Below are experts of layer 2 (counted from 0) of a mixture-of-experts language model. Rows are named down (a neuron's output weights, with its number) and show model dimensions 192-255. Each number is 500 + 40 x the weight over its row's rms, rounded and kept within 0 to 999. Numbers have three digits each.
Before each expert's rows: a language model's description of what the expert responds to; "raises" lists some tokens whose logits its average output raises strongly, later layers aside. This comes from a sample of Wikipedia text that the model never trained on.

# expert 15
Description: Table pipes, word-initial pieces. Table pipes at row starts, initial capital pieces of surnames (S in Snoad), and words after "of" or "by" in table-heavy pages.
raises: "-", " and", " in", " of", " ("
down0:468472448488488534472584514512553512447478527501518509450477430527560459473573558534469512445439500490554435557490496521407477549547528517510441480513462470466527524518525452444478562500487474
down1:495525548475490472565513518525515521464526527508482522491439479519496519463602504543480477468539495491519458496524450493438510464430512436452542510454471486514484553542491489489555596457518489
down2:478513488493488448456475556515462543514540452493500525488477503431509470545518530488421570503483486492490520499498504503514547480492519549503517496515579457462435517533496477543589539514475516
down3:470472497514490408581595545508530545472413451569558477504495566516357448466472445535503539501479538525486499514473597519476438520449373433527446498501532444518450461536508550522475501478521493
down4:449580453471398513481534516542518516473517478559478477459481453534477496513589425431441510481550514460517482536541537515475473465531501532483470466532400501446474496544541527508605491440565496
down5:556534548544466478466519462546505496538492510551521471513513530531502554532492602499485471462524468516534493499568548429482522484565468509556448590432502476549508560408489518431496517528567515
down6:501482444511494441539535443575450479480507465450487501509505479508551503541477484460484474576568531522552549449463526492468487502479484507478498469515459495442473473469512490601518498464471488
down7:549517477472456554529541543463599530545426468467507546485387499468522573514538370509508482600577499461456477476481511477468449526525517470527500503538524500460509513516506484594495571491514513
down8:476562526480518513504486521510522589563471442495493480539584509533486538515520599514496544509523547492589475498484420478488475537548467481525510577530481522462443527520497475532475533467495484
down9:475437520455516425530446411464528474538506551475508452482448493484527511441511403548510484508451466529500545455428467506487433464491507617487530577536549506507521525521455512453556454468484542
down10:455454460459513510441537575491568556488505472481564565525472557483494431517494492553474475466484514561488540517449563517548486397511458488456525494485485443481443583492531552445488535428507487
down11:545484543492547492489429520524558508519449495456562528506490521576506520498475483524503486464451537515479524515534448504563524493500417472541537499454457478527428560434483509477477476509529520
down12:516511475539562462456561473534431516436553506511463470438529509540515425539525482492488523483407534540522420543495481502510523490478493541455520486442451519473463474527516461481480541477529537
down13:433525488448491435579503523516454557468529530446443477446531589497587492455573444515445544588510453517541457537521522519452504484495500465504534502546527511478471494482583518518499527569475546
down14:458573499475485484532566553521517461490433489407530491415462468533536513515545529475430511531535502543472488473483504506471497500547440492514500444463524471535532525522441493489490464486600504
down15:525454509482513477465465495498564514514493408418450493467409514458423539498484479466466500459544479477536535518480505505515508493491563431470417547526490530444552494559535497536524541493466542
down16:554570494455543476491537525455416463531496437530522517469431498555498584530469497529546514489479544428460520512413452468462528521489402469541446519482506527504495448473546514535501573485535477
down17:500531522558458466465504517502503504467479448516494487496438545487556468524537474500520425469484527490490535451572527473582465531509527483470467511521550462466517527525475503513544467534499480
down18:520508464445510468413506514535510490490483533497487549581547482549489478514541415510485488497576432495465420529520612474339481439519550485589474513508517543431515472474514496490508498478438497
down19:474449473471528419476478527506521469505572526517589490453489477486511510433450490482553500482429546453447500527473531499498500525504527488541502450491508458544560514471483493586465467489435509
down20:489460489474578527448481427530493513425483525485442560473520546523469563463569419492489513540476484484469497495516576509494574489537494453538479451413537448451448479455541547470457547491556454
down21:495539516518488437467536470520500556530533525555493514524496489491464461504518512519516582556514561530554486509474498537455469483538502505454512573431536404516453546571462445487471566547435498
down22:535477506453610520571496541508535447501445551603535499548499473507520470517423425555460509465464519511570483517440535544520515498449501437526454540523454513513584534529529508509531538473452522
down23:535427411548466462520501531488444448519479569489438512480555519542599503465511569428492526467556538454508457547548499494509515529454528465513478462477516485395559466588473445641549478472569532
down24:505503512547457443567565532572567463480533523564540474425547521474573494472488521530423489522491516553562514538491492485476505479553524480435595547524514533479471500534463521483580495544573526
down25:490526426515548454546493555559589441534564529479523515434545541446542464546471402488521430500530381593540486593529516526479506420463518461435477537467490407541477465424546445485510492441454484
down26:450554549460480486542472560484495527579456460470657473440455520485456514500491520490529471496431580528501498480466440575501476498500529465521567487484494513533493550499534552562503563425469444
down27:552489484448508507534454543559590472477450513513501518456450528488517489494490441550414528462516544505499459537403452490467453477460448470579452485604453570460543466517555510504473488539493548
down28:468488527483514509495491486462476438542529525485499493419466566524442552572526482583538470425562480523463512538508509538459469441523449461386533469568475435465464442539483502523607427502531510
down29:519526505483567570495531500511504450517512509547496503466496530591492585495486482506514500467588531515470528545500466595457481501477444501493470532483501526469529449539576505553532525521512551
down30:460519513466474441528462458487530432471497581515617590516510501579470508596547485465558517487535489447514491518467460559513436496522481476431526479484528461551513526513549416452485513478532514
down31:523520491546455505460523476583557473476556441523463437437540505482478584463439555495532509492445461458525491491569529538531508531470476480515456481540517552472448493487448410559479473492508512

# expert 12
Description: Name prefixes, common words. Name prefixes like Al, El, La, Le, del, section markers such as == and ==See also==, and ordinary content words in prose.
raises: "-", " ", "2", "1", ".", " and"
down0:541477588520480534509497533465476496530500559451510444538441504491559540524422449461522446570470479492505486559487531455442538491527572572500544523496527485498432508563458469477482530459506484
down1:585488530461493472477510505509497465486479511511430480519512539573486525528483561535521477477563522510516504476537501538530551554541475484508545514431473547529445479462497549499504457434520548
down2:566427555551524452548488522462512504502537503451514495502492537550528475483478512490414484480514483481507487514461519537513457499474515541420497536519542468530493484469476523582485458498478468
down3:506519456482549488524584510527556483454532524547558517476451478462501523581480487562587580440574554526402542499417541472497418447505525454473469429453494501603567517530533498483502543470523526
down4:444494471444515509498456526552485511528482529530545482451500514425493453459461516498495541497468530525457544482576474491502551468579560469509501526533528453514465532447540537431523494556531533
down5:489453547534528528490500512516490557539443481450528511510445488534544559507515443524464497495464409454555456470505482540504567541479513522501488523393561536492514491457572469525550499474504489
down6:598488533482537485509533531491477494511533493518494491538419476457537573496523500529458426492496518505561448523526487521501526474498543547494527530475515444450535532492524551538508559482489492
down7:485469499515544482512535488482502445484576556464494539505498515519459588457421405504453439529502482486505522529452531523488564514503514482506488427494442513544508452508519430517502486495554523
down8:502534412505496488468491545518568400476536496453525517481529523618475560526469551509538579528480543458504500515502492459489520480535477523477429473510461482534523439464496467487497492480440551
down9:402548438522476564470540431489515519490489527466499421529469502474474519521479471494468536503436515417500470527484550520508458477476478463443484424494503483594505539527605464495457500530513526
down10:496561455425412526481553508528545551494524472514485460550463512455429482480560497502498572511576539500442498502552499610513543493496564379512499484533520518517479446502492531512457490467496530
down11:517493518497533422426499413505588437472458480528478524528493439436527527513567499522512490532464475533472512511498450517546483463522541535477508518450461481481451508496489496451487574507446464
down12:398503516527520474537534504534538489430494516508561543532460510445422470587529478518591458582486493475471548453516475455503454462542426443516475476484591569451495510559480590533505461422480537
down13:544460443467496575462567489470518550506524517468447476534478509477489486432511491457497519539432475481384557443557489518505534527513516540508506525571517451581535433466492485518568533526480506
down14:535486495469575425569591500504514395512495560493482455431437489503474496554511538493537491530529483453506516475470452516469477448502435444450525524579419464528506444505407477453460449435492483
down15:483471523536427453605478514448476477489506518539480546559411464470516532540506455544550529531470468480538506535465479552502490464425518419468540500462534518495566403516503415505513511504519462
down16:430541459508498530545519496565468463471534528572457538464517532637491465442426540491435479503483523505525403504527564511536546446483507438553553529484531496435530479495486506471483470457486480
down17:474492512484483479467458511481455477425516487538413544535530539504468495495540509529501532455446461462455446399541513517499537569531491475530524500501497504504496408479454479464547479526470536
down18:540465515546524498459547519556513515446393546553518525452506578508479451550512498482488517458519454497479557491531500499512478510550526433484506428494476562551458564480559508460474476444571478
down19:482480469480516509484540545527441507561508485472486478461538513489479511509479549497414520441474465445487511446399473549472483510503447467442423560510486430574487483492449495533469564483525482
down20:497473559443434455515533481467510454506495488546481437438505558490520563450525513479556534466484529483495544434492588516458489526525445587536517463486497467457469493503512519478499519519426533
down21:515591509432561540477476532471463563598496408421436531554515549484555563543450510476560488503486481474483520474461471485496531523564535564409552516503531486514458529481464484518480475531485523
down22:526494543520552483407493475528556502514519555518410478516528431546508608533492568576503453502442495490504424560490512474465398519519484542472528567457468457567510503533524493443448527485484518
down23:441550461492535480553442520505491479432528499458543531488451489552533522452461525475561508433507539522524454522562484558489466489459552515548500409502481438466480547477509454461583471514454502
down24:528469520503514526466556453382533510567434514497433557480469530433461564505484546429500548512507517406504485494447523508473517593534472539547549515509514484485528574484507553572559577564546493
down25:429491464565541515506536486500480591492526574521427480444526491545543498546574428483519567513470475549436516483588472504507502532450491482481450498428530524503497531552535524520507454532513530
down26:506510473597521461523476497429549493467545445492531482529479449544496543501518447513453483512549455514481525495509458487457510498490503488534448530435563526474535522584501525411477483492474466
down27:457553483452499507473575495563495447488413547495507488532501492602466553493497441495511557480482481465493546457548544484481558455449513515419549485526478473546488571444531543507478454469500485
down28:456571492495526548481470506567467497494472473468477485521563555432469460510537517505474558483563480464517502547465471557450395522525523531486478450530512584515571491560510482506445533482535524
down29:505547513497514572513453565469557450428445460489554484498498535471454519595458477461468473568513492509560511500496548504548514526474603536567456495421607460564490519554529442537420515522508533
down30:465409531497512581554440487477531488493525488462466468580500464494555506535516490494471512505532604484476553466450517540558418537442576555475511525454517481523460500570570484530513491494472435
down31:503513556510470498549405463549509438468508532617468555510494467536560570456449527555480463482531513435539590552515466491520476458517547418500500522472540536479500526464503508500457467524482488

# expert 6
Description: Table cell boundaries. Cell text plus the following separator in results and election tables, such as Slovakia |, RW |, | Toyota |, and empty-cell runs |  |  |.
raises: "1", "2", "3", "-"
down0:555544532552483507487534545531522503452508518490519502492500436544434558566477457518529507438509510564552540522564507415483484477600436512475438501498586523549571481439423499483496512501503515
down1:480439555436533544531553484506493454517479516462488541437586506537459437503485476495546570478502441510451589540545414559479585486525450489492534506490577489517524425495494592449446571510502549
down2:540422461520525526486481559566479471543573478465454476481449439431494548559495468519460538490517498487581482523502522479570515470561435523497441484514478496515511469420550493479433473568460536
down3:481559528465542464516459475497509545551442525456591500476450453495487521484544507523538463534459502563493526520470463503523433506510564471435513532520524429472529481456524558455501535534516498
down4:554482468441489456510467604524478428533501486472512514562558481498469522503416596491537426545516607529511604558475461479512495479472478509471477526499493460449523501441495479500558510450483493
down5:473524489524436430565487562497531495457516501512546531486507554526535490545490585492481459477474522475479560543519514456533528438559539433495465545437574451483531476425493538530518523523479524
down6:473541549501464521453496573525518480546451448532539523553476444489492537422502536521449482527580524552531525521513435462474416479521474547539434479480450456478486473469468540446524442408482546
down7:503531527515540504550510444530540505562465484543494485498513498543583516491483534432530512507488608472467541549513527604459498523475548527529443444524508509469531441497504517523479540498470506
down8:505510510508473473564514490504485496472506483527450461499510446500471492571493526568482502483561508434536509542508485515482423524493421490467431496498564498495539516458486471556443500518393496
down9:486495552443512525505582521481485542603469522542510478505529429459572433558496491515494473470547510578501515564425479524481524510506502457432501509457523533524497486526555469511530545480494548
down10:464484544521496434593484476470553439541463462481429504515550530508470461505496493585548464521495479508486512514528478517427543488448520445506504570523536451462532540521468537535504556498493500
down11:481569488540443533504417513531505473471455474476405487527600509560494490430509468555481472433484484495477516458496473476511487527485508497480516498493444579590493529426532550496540524498456460
down12:546444520511519528462503452518509486534490467547509481540471565461455542456514433546530447441469525466475527567490534489528523484483611508502551563540542458541456517539569466580531470560480433
down13:464529441538446472458560504556536487515492500480479527555496485457527459533479461428480494499500527527552529539493493534460510523562475490513469534478508491527472562539539546508492553464535524
down14:505470507563491519494436497450542507443514501531599534439460530576559508538492483564481527509530529502500502500506517413494500505514443472467447478549471473478468495532540559530506484483512511
down15:494501470444488540495421526556492506512560529421550537523497589550434526531490520520562497470506495486465535529509549460456468459507453535470577498476523441381553468477499553467539571553510478
down16:514502528407552530538561553485542488565448505490481532463461488533482451548520471513508493490534527494504473473518522500432479479490376531473505505485507446470474542476496517464503532508517495
down17:497518633481472419493500452455473427567507460514411496520515509481473512479457556558512541474504487508553560530525520504491451549501520495450534561505490479475460438460507589496503451514463531
down18:401627511573510574502505554563534492470498410536537480528464506500525487525499530457486529500487471495566564447546512556513461504460399513466484483585379505502458479484542449450530506555571489
down19:517529467583450435484535497505516480494459520511483525452533469465525523545521482482567554518496469531526461495549490495498537521582481527471449448506493522579480481549526559497495480579578525
down20:498554567529524516503418561505540460484584492520533448459505553470484450443463491544545522554530551559510469569516587542401507506472494478469469518502488522514486470488450554526501501471460551
down21:486496471486541486492540506461517486462465415528552522520480497485536421466489450478419516576549533513475439592460532540538498513485510490541617444528493524440475521460533454489528490497475565
down22:492528502516414464502443528523458456494513459488489500505440462449536530451505565499553461521443447483504450496597503452473545540482485544541469476497534520493557478479442515476445468443499503
down23:461497379497490471472477535519545487484503592564519565517446509636483475487553534476513491561477522551500450502509517537514499499490450519535507522456564532485476515466444459493448480412502546
down24:457501447576464513511544486499458596556434505557469519472447506447544485538525488496527501542547550532532520498500434489517501530548435521526440503440514545574502488535462538433441498526478426
down25:421483449488464489489477513435488476424521477460598435462374454493427508489488421513578496522469536550564530466487529514506481502539479549521523506515484572496531513528478497484517479518499463
down26:499477475450489477580472521527506555450478555535454449446469571507601458480434558493501525499479551533493479440476437490457423444423511510455501456571527483469495564571523482542554581506483527
down27:450542479547539486467483537526507501438454537483496446509490533495517556515553480511388510483506575552564500512461480508540491508423525444422465526518484426505552483534460484529520552397559546
down28:460457477524557477528423508501497465501489466481553478406508563477462469536548506515461430457516478505420548507490518508525496537500470478439527533505551463498456572521567576505457500479481571
down29:561489498486497512525513509524495502492474475455522553511467527520509545570520527468461489476520499556484449492460495523523489459479483535510538583469511455525517444553490411536478515498573530
down30:455473507504478459487510525468520478446442459483477509523514499486468409491526443515523517486548509550447457440491531452490474532483513517499601504543548446508506518465517495553493510409475470
down31:491465522453502513486487491471583497533456434477489561479478487519481530391545454530493589480441547472489543613482541555464481517454512445492526515530460520462514469565565533522545463481503530

# expert 2
Description: Person roles, table rules. Nouns for roles and relations such as brother, father, President, Governor, historian, and wide table header rules like |---|---|---|---|.
raises: " ", " and", "-", " in", ",", " ("
down0:478598540607490487495473475427485550466450537507584537453510495431407470474524441505503429470486450497517499490525563490483515504491517493445540491486523544447526542467470479482534509429488443
down1:522464537535512492426521517567539487473517592476492532454566486569529513449578465490508436528545493461455489481512535524536518509467476501456470487522516462490590506485396493526507479522461424
down2:535486475497529492535515499468541552480523499497498532492483618507486494533492475579489512546432470498535500467560516431505549432511434503435596512465527493489488439475560479536481504443506528
down3:570553476527482550567565485523471539502531460518531512464507460520524515508576503454451533521490445506558551536533475534456470537540525548513453532522485547504538480446465590478508519483529564
down4:575448502499494397546512514554549423462535551435538488401467559546515511428517496469429484542515532544511523375502513425566524446533488547532479520505487474508432596497491497415521521491543453
down5:509397502556484515467521534509562476504512512489504473501470474565474541489501443464463491431532484539473454593478510492532591511454535520509541532418556524485426520471490529561509495471456492
down6:474522495561455533449470465542446583470489525456440423517559496409548519539458576434486573501510498472487534444515485489431468520549384599522506481482506599513520452452448429519550443517456487
down7:485435548521486571479562520566462388535500457613509548491477542519493524480545541523519460449531574548527537438434537503520522464456515495527504524515571467493519507498474424457409491556492496
down8:509444505492462528456518482480561503552469497469478517514510479456454564454544492517420517475482491496471408440508484493545498479457488544580495535474522462467530558514529454486422421490488479
down9:494541534490565511531521477460507560525449450527507525512469526548517556462518495510515500511548465518512454505514555499508501470438530487483445510496458515432534513527532475492453556538543551
down10:522525533435456452521416431496506539529480422588445530453498506451448460438429439515542500524520494469531445520560529460467492514497583512518493489475521461545455538489515494490541529470476552
down11:532507530494551446422550520544514529478508531549560563413486504581544484508481427498529528491470500517550523519494471467525470503394440506497548552479543530458508416486491445553511536464579453
down12:485525475448515498527487460512498499508542495504382449525473519412527535507473528531444483520437471505547518474539491487420496498490534504503475583569465481468581556495443471567509539550459490
down13:455519563487505543480564517518457578504523537501513531513499480498486489528541512509546536512518488429490542519535528466468515534573487479448514526510423384504526555464542550454513461527514537
down14:527505497460484476412539459530526478493414461539457511460477510540509526522458426452493464483555534567476449527447514521475480463404505533513486501491538492484541411486575484470530500463542572
down15:515501442462526536465440432472502496446468510506547538447496456516465426582531479570504520521490512501565514570506485494456458494437537506473528470480458546467504480602518522526486437474542518
down16:493528540514521545434496459539485517496466492478505455395453492540502510526450557483555512496522511419490519527523522461460480481540509530421579535490501493453435520483572523496468503508564501
down17:558539484476516521433423524502450496446464418469469546515512459567506490469475489524535554450531539535520498546486476490487476571569465560487537531477490564526516524573483504424448487491570483
down18:493445496478518511439537549414498600508506524506540474465474515561536491476488464567512538497483512524536463522526563488514511531532515465573528475505495486484485490540465535497494567526547504
down19:528536533521488477525473595440527516500494480561469505529498508561494504547490571432463508490528472465547468518490502482536502495479577590493505432506530515466470526496539536552516535482538519
down20:471560535473571550528483456510455512469505557399503481492505515483518474530568509500564560524503438429519541570549507501452490516458528521494523545522452502457503448481480495505503495571503492
down21:513535441470453539505449478489462467455457499409487500500468507558476479494491512501484583561465510466463501456463479530539478523494483517518497480483489500502456596521524469500462466501498464
down22:540470520538510499489504465538554501497487537509451503434496495507544442507483428471519493523513466519493523477521512488495499470554472433509395479446456614518521499423483482520590460486477466
down23:546493548464536490452539538486487448461474503571508460514462477604511600464503493491579498460437493514488475547488543514464460470487549547469473467547499511440541478573553465482536488516476543
down24:512471500519507488498529502511483480516512494463442525526571491529544504541515577519523507516461474481508478480492581495498467504495448449553451458495511433484472569501512420560487601482486468
down25:444527496497452464539542528592477490500528562499525449533517427443482444542480524468455517482431497562543487579455549499450573533507455492463532522484508545502501462507508560550542568395564511
down26:497446506538545455490526559469538456491513540505539546444507540527458474471484450552497439495458441578534500541459478494527437501541525511500479548466611527483482519423481532564542552475431495
down27:525563503428462519544468562455476494564473473441514525472507468526517498541559538511520526505496497507443487525480477536493502499546499556470515501471477552442513500455546497475463533525534488
down28:468475461506464533458520503494487502442521501559498432569484498494539518580515552469476465554451418523499467455511476482511505561513466501438380550517554522451460492474537613492504485451541540
down29:415436521472491558548570522435392483554543534567523564533453492516512506467564464483532508475610493525503447496545482562468487521475442424411446445509498469515523513496483501489497458501475510
down30:553412456516503454586484526476563538478481507480441486534581514532475486471504600585530444511439448432404481453484493528469415534445492438497448499473514503531547517431485479480506481539521499
down31:496512463499498485447610490498534477568553450471483518513521532513492470490532479448494478494511561492473495479484541517509594468485545519498483534510512521507522488443538614499530501539495519

# expert 11
Description: Names, credits, list commas. Pieces of foreign names and words, year digits in date ranges, list commas, and credit phrases like "Directed by" in film and album text.
raises: " and", "-", " &", "on"
down0:529530491493489440452515462460547512435493540510436494544526511469547528544444523471516516492508456495480500520456494526411588472537436442460477503511476525464537615483468515499539482488501526
down1:532496561452512527457524422459523538519470434473540544484458499466541481470556427548469462502467562480477476490539521473479505513550455467477545495472503430513545500429564463546500462525499532
down2:544488533545442572436496497525531500506479483507461501509508482499563569468527471443504558492486509463484427484501491462527401494534457443534498515501434448474445510471483543533514474521478512
down3:589521485532508488514504535518575441545476554496588490459535494577481502461430503486488459546455557492516398445535449506467472496530420478484381512582466467529514428551565521576484451471504556
down4:461448504468458429520592539588477524476544506455467435520523511521482477464508380528540461448561549405469426528527429497479393524465495447510575533494494445437559545470557502464504527464507462
down5:549524464597470492547527541542518427474500462469521500519554478508499487528489505358526460473500529545584468520383557517464484592561487413487436526493565470524456498516515548485470540508491513
down6:540447504565450501511502489522545437487507491486498471501518559585509407478514477510524459556501526491540489479473505489489483510482507533435485491479532486559475552506527480544540516442538477
down7:561474492435485522502496417481548485461520491535467446464518372538509529464559484472542553458484534498535444526535409471492515430481546378511530502479473433522492487496585460496520522465489510
down8:547424478568476498400471512510491510428510518540482459467467512606555518520503494431515482511498524444541513543498482513523484476488522465483485515443471468543569547512500472490494526449483541
down9:472567493503549505521525523521539502471517459515455534453492533452471515436474587423482483515488533442414548469550530492465524478505504528468481485463548473582425474572505551428437393501507446
down10:439469493501514531504491524493459513528507501499547458513486479526439520552431554484565510471465536457481532503489503530501545474480466509557479544514475547530523503578446548531505513505430514
down11:560464550484517519438486506561563503478459518575500466490504532442471486517485455502547421539459478487511494489481514500490543542564396501519489505577543514544503530563507453563498458517452470
down12:481531489491535437480520415530495456461538531483391454492531451525406482471494559512472473526472486477474445509474449474520549531498538483426494581527511459538427530580557530494536498464526563
down13:493449492496491515470534548451475488533548573529528476531510489485497529559575501571503483502459460489476470462475526497507519541538474451540575526508484473518465549520500513544560506463561493
down14:517518502534487495454477499583484478489567609437563516493517499529533446526547475526519496441510496512498476477531586498530499542510453466550499575527527437447412509473484546458479472491516502
down15:586544472550502545452486550493527530447529523500520432501516462544513459518484458452548452492502462498446517538472493517513519466544529523492458522439467523464522505505473443476480518469574528
down16:384500524515451528460421446494461530581487501505539551524515476510510518530536504543534529528557637527524549466534463506514448457459507458453473565415441501519476516494440508489551533464510499
down17:491475504479504454473495561491536506500564453536496512549543548516558517478548452504537551449493466497521438537513458490530508429498570508428504544472480503482472532478494472447534441599566534
down18:473423478511472474538466562499499481435510533548448477556455558499522510511537505571509545541505519467478486543493522473490465501517531549493555442530602501501513454449455533494507477446433485
down19:561515475424474502422521459577553506472564521491483502524547542524484451500537446453468559558505557534489479494566532542515497483546553510470526572503510492524485471491442448398471503476564494
down20:547538503560463552464442520539549403508442467499503504458544582567504519447446579513452502525513526475507527484547527540499493441516452596503442465529481596445485561519518537498441445503464511
down21:455553495532494483454498444527517496474478536552544385464513443550529553445423490540493479484476436492484512593506487538547458529456470439549513481473544440487510569440486502491492410557573545
down22:496514482538459473568459459505533452515518528442616481518509586445485546491519526529491422534491495466517487488473474455572572520433512473491445443520449456465428496480517417505502542509496508
down23:504528551509541468478506466484446494581515478541513531484521511493488484508446589579542465576531431415483469569501535537478572500547575515515527448459502442537477474442475467444584490566519464
down24:464525507500516564626458497545466485466519568539516474486506450450566420584471499489528483525512530501469446483505521434495507511494447502589463515507539488471537515451508498508513464527473489
down25:428536509540496479562490474481595494520580530414454515542484521507446487500508488451456522516494568533558516469511420496583526515526470525488516507528535527501495489474535560528586426505462539
down26:444461503573519497390507577409515457524494484497515496501532500481444490453556515474472480460542507490434579470534559527567466497454530541483513512557499438549547553476415527559495476436578468
down27:451514495533557460555553513539475507511552484489552557523482491609481504469494418466570461573496534536533533522378536552483481576497537383476577506513489522570510558495508461467570550497468531
down28:509494539457482562442471532520574417556537470497493505495460527439550462552499516499448519573486493485520517473432585491539524510531498538450506484444579478479534428557524450497402502518480488
down29:467546472473479449549470500506456466506524471487511500494414517505548536525524492520559525487435597500464517495490521535486531472507485498522496491522529508416510518449472426534531500535520401
down30:464442480494557439487539537547548494513553509537521494504551517485491583411481547533533519488536507559476525612477471532442470433434498463516509485570484519457491535510535529523558569493518532
down31:483527481497480551544524422553519528449450499399540466442512522503467497456501551516529477499546498507508489542412546598513463476459480478516491471531515564541486442543484485510488555498421495

# expert 3
Description: Digits in large numbers. Three-digit pieces inside large numbers, years and figures in tables, e.g. 1,014 and 17,569,027, plus "estimated" before a quantity.
raises: "-", " and", " ", ".", ",", "/"
down0:552453490454455489563450473495555492510481504566530459514470537529507507481518500482525463522585518492407520534528484527503467459469471448475453510481510465547506523564545450507476533451488588
down1:460545488493548490419462441544530470475521543488526513486495512541465527429515479440503495464484509516473489486522511439466542427483517428463516487535470549461468524516475509469529483499525403
down2:502513563466545493505500520551513539547539489500512510498473581542421574479528546503478546452498477514503525625476532534492526519435514434504467530472472553424561479512515507481521545488485540
down3:528512437493511488558520497481541473527516573472475513483512481529401557523518466439483485532575449515488469508579462511501547483451445578502481507527490507513528544534496595454511499471511543
down4:483485559508525529575513500506521448512539455451539562497507461541507414508461550452512518489548437493565525516524437487569505505474536404430584538495467489473556440548484494455496528506554561
down5:528524512515517545539505528522543515463494491495460433576535540531513550533542526455515484472463474535537532461487486512561492478520494505465603571490587524506442461457470447590465526533509550
down6:427494388498436541464511474555500522520413520480445453481505470462474498564504521449516488519472445436513507472465547523506509491536520508469437549490494503491509513404493467538485446489520458
down7:563504499512419463497527540565491495474497558475581487493438548518431501418481481501488593507491460555508478438517514414478440510482519532542616452492499524542494525537472470533578479451490556
down8:446466535491467499524497529499555428419371520527545438481486463575459482553556522446478454466485535475501535479485451474532494462495515580503465446459496501461478522467498467468486573476460477
down9:468436544484560492487552503540530465488490518476476532465528588517539485465540435427482489512524505480471493551497474521495514482534589509513422455509458507513496514487554511568498473527538442
down10:435479478485405539475489474481509507513499505509520534490572495443514474449481496543499492449490482473501514525421471502538484491481460496499492540525535540520495479511422476511517444506403500
down11:553538550506517491487470409498469525524480534487522502527429486535542464510519505499481486497562644566539580436438423521511488418465497502510489495490501495473555442461531480531487530489534578
down12:515449515516512502522544532513526479511579593483524470487424469473515437523531548486497537423442528545526479579484560500490523482536537477537568484470505546545466516535508476455491515559496486
down13:526503389541482559489534505481442521442526483472561497476487538488474441483465462440492544517486508439539485514471547444496437573540489517478554450557441518460483465509544470457496456454539423
down14:513504517467464526420531543504541500433504470515475583539449572592489444521541484473539547511516564556567505442491537560486497523500559535491559534451521497465436483466506526527519494496515485
down15:423556507530486474498518503512554536583521441475475450464550505488501515483500509460482499491486390542549477491495483512503527500531537518449465531458455521561388499542492519477503460563452503
down16:465484442423504497506480524433523516512524422522578485495540485521494494555459568502520484539576491544497503522443469441441421502438539473444550450539496399493519549529533465492518555491482518
down17:474465480490464491499517497540491437477384560561463489537469413518494542458506526441474536594432453454428490442530533511476508457563413502457452509504501478424506484474580462504444472418577560
down18:510491477400501543456472493522564458558513521519476594456525473495481451450458534450554449560485491497463549576464533483525524509485596520524545556446471471515561436533513470474494530459476559
down19:456443513442472453476546510478484478428498501534498472410466545453525491502556445477466539467484549540533512498528479474550484489461499544436445490500508511494537489538472526542488478457516454
down20:517555481509522500463430497431523535493543497524533514497499492493543485488509553509538493502518518508507514482525472447434550475557515525451508489528555482455546418537472434453496451481492506
down21:465518554497481472607508533526446548517548459487515545470447516551542391533521561505588525539522507485502578472491581509594510475455494452522504526510507483496575562471454465478520505520477440
down22:594533390443478498498547565500456452483440500515488555507526451615430514513503484516474533484479448513441497509427568522482509537510462485550574497536484521507444484445500388426420592516471492
down23:541462499424514535527492566503504456530497483531504510583484513479425455508519485479497505529539503521577542482437481480499558456554469552450484526478462568466506490463466460484566531511542474
down24:469474510564456404466469473535527538455521494501430598499518460414452542451582451477511570448511508527538451475488448494548457496495554477529486507491499500570469468547495489610507543484447427
down25:471491420493486450518461534431518436520479514550507504521518498503499480417468509536497493457370591539474611500532405451436430495507564530538516565547534471504450552476538478487506456530539574
down26:427453535495534532605446539494534528509529489423466523452537570522481419489527459498454491518488460513528497497511557521531539450496483475448502562498497480455464512505539514513500566498477529
down27:533448561511448468506463511468507439491406514500470546520449466507485545475476431532511572564466527484461518489491476454473487525469462532492455489452468514491487501457478489487451519500486440
down28:556533401459461518459522468493498563433403572524564569514526543502524482483454523458498529493509470548461460511568567545514501520451575521476589477514531426523504506507548404530475499561447481
down29:460533500586482472480505500504467480475503503485445536439430535521485472466492517521491468454513542511451505526482452524448449413475487491490508438510493522438465480508534486520514477466536494
down30:508493520464493423549469540594534450455510545514553546547491500516498498489477481535480569404519587544506501539484531448512490535446389449505544506497521473512511562486500523573481566507524542
down31:525517469498400516465490491548495480500497515565486495480495443529522529556512497482527549495495565513505458473473520526472482510512570498457538463497537574455533531538521512482466505414495520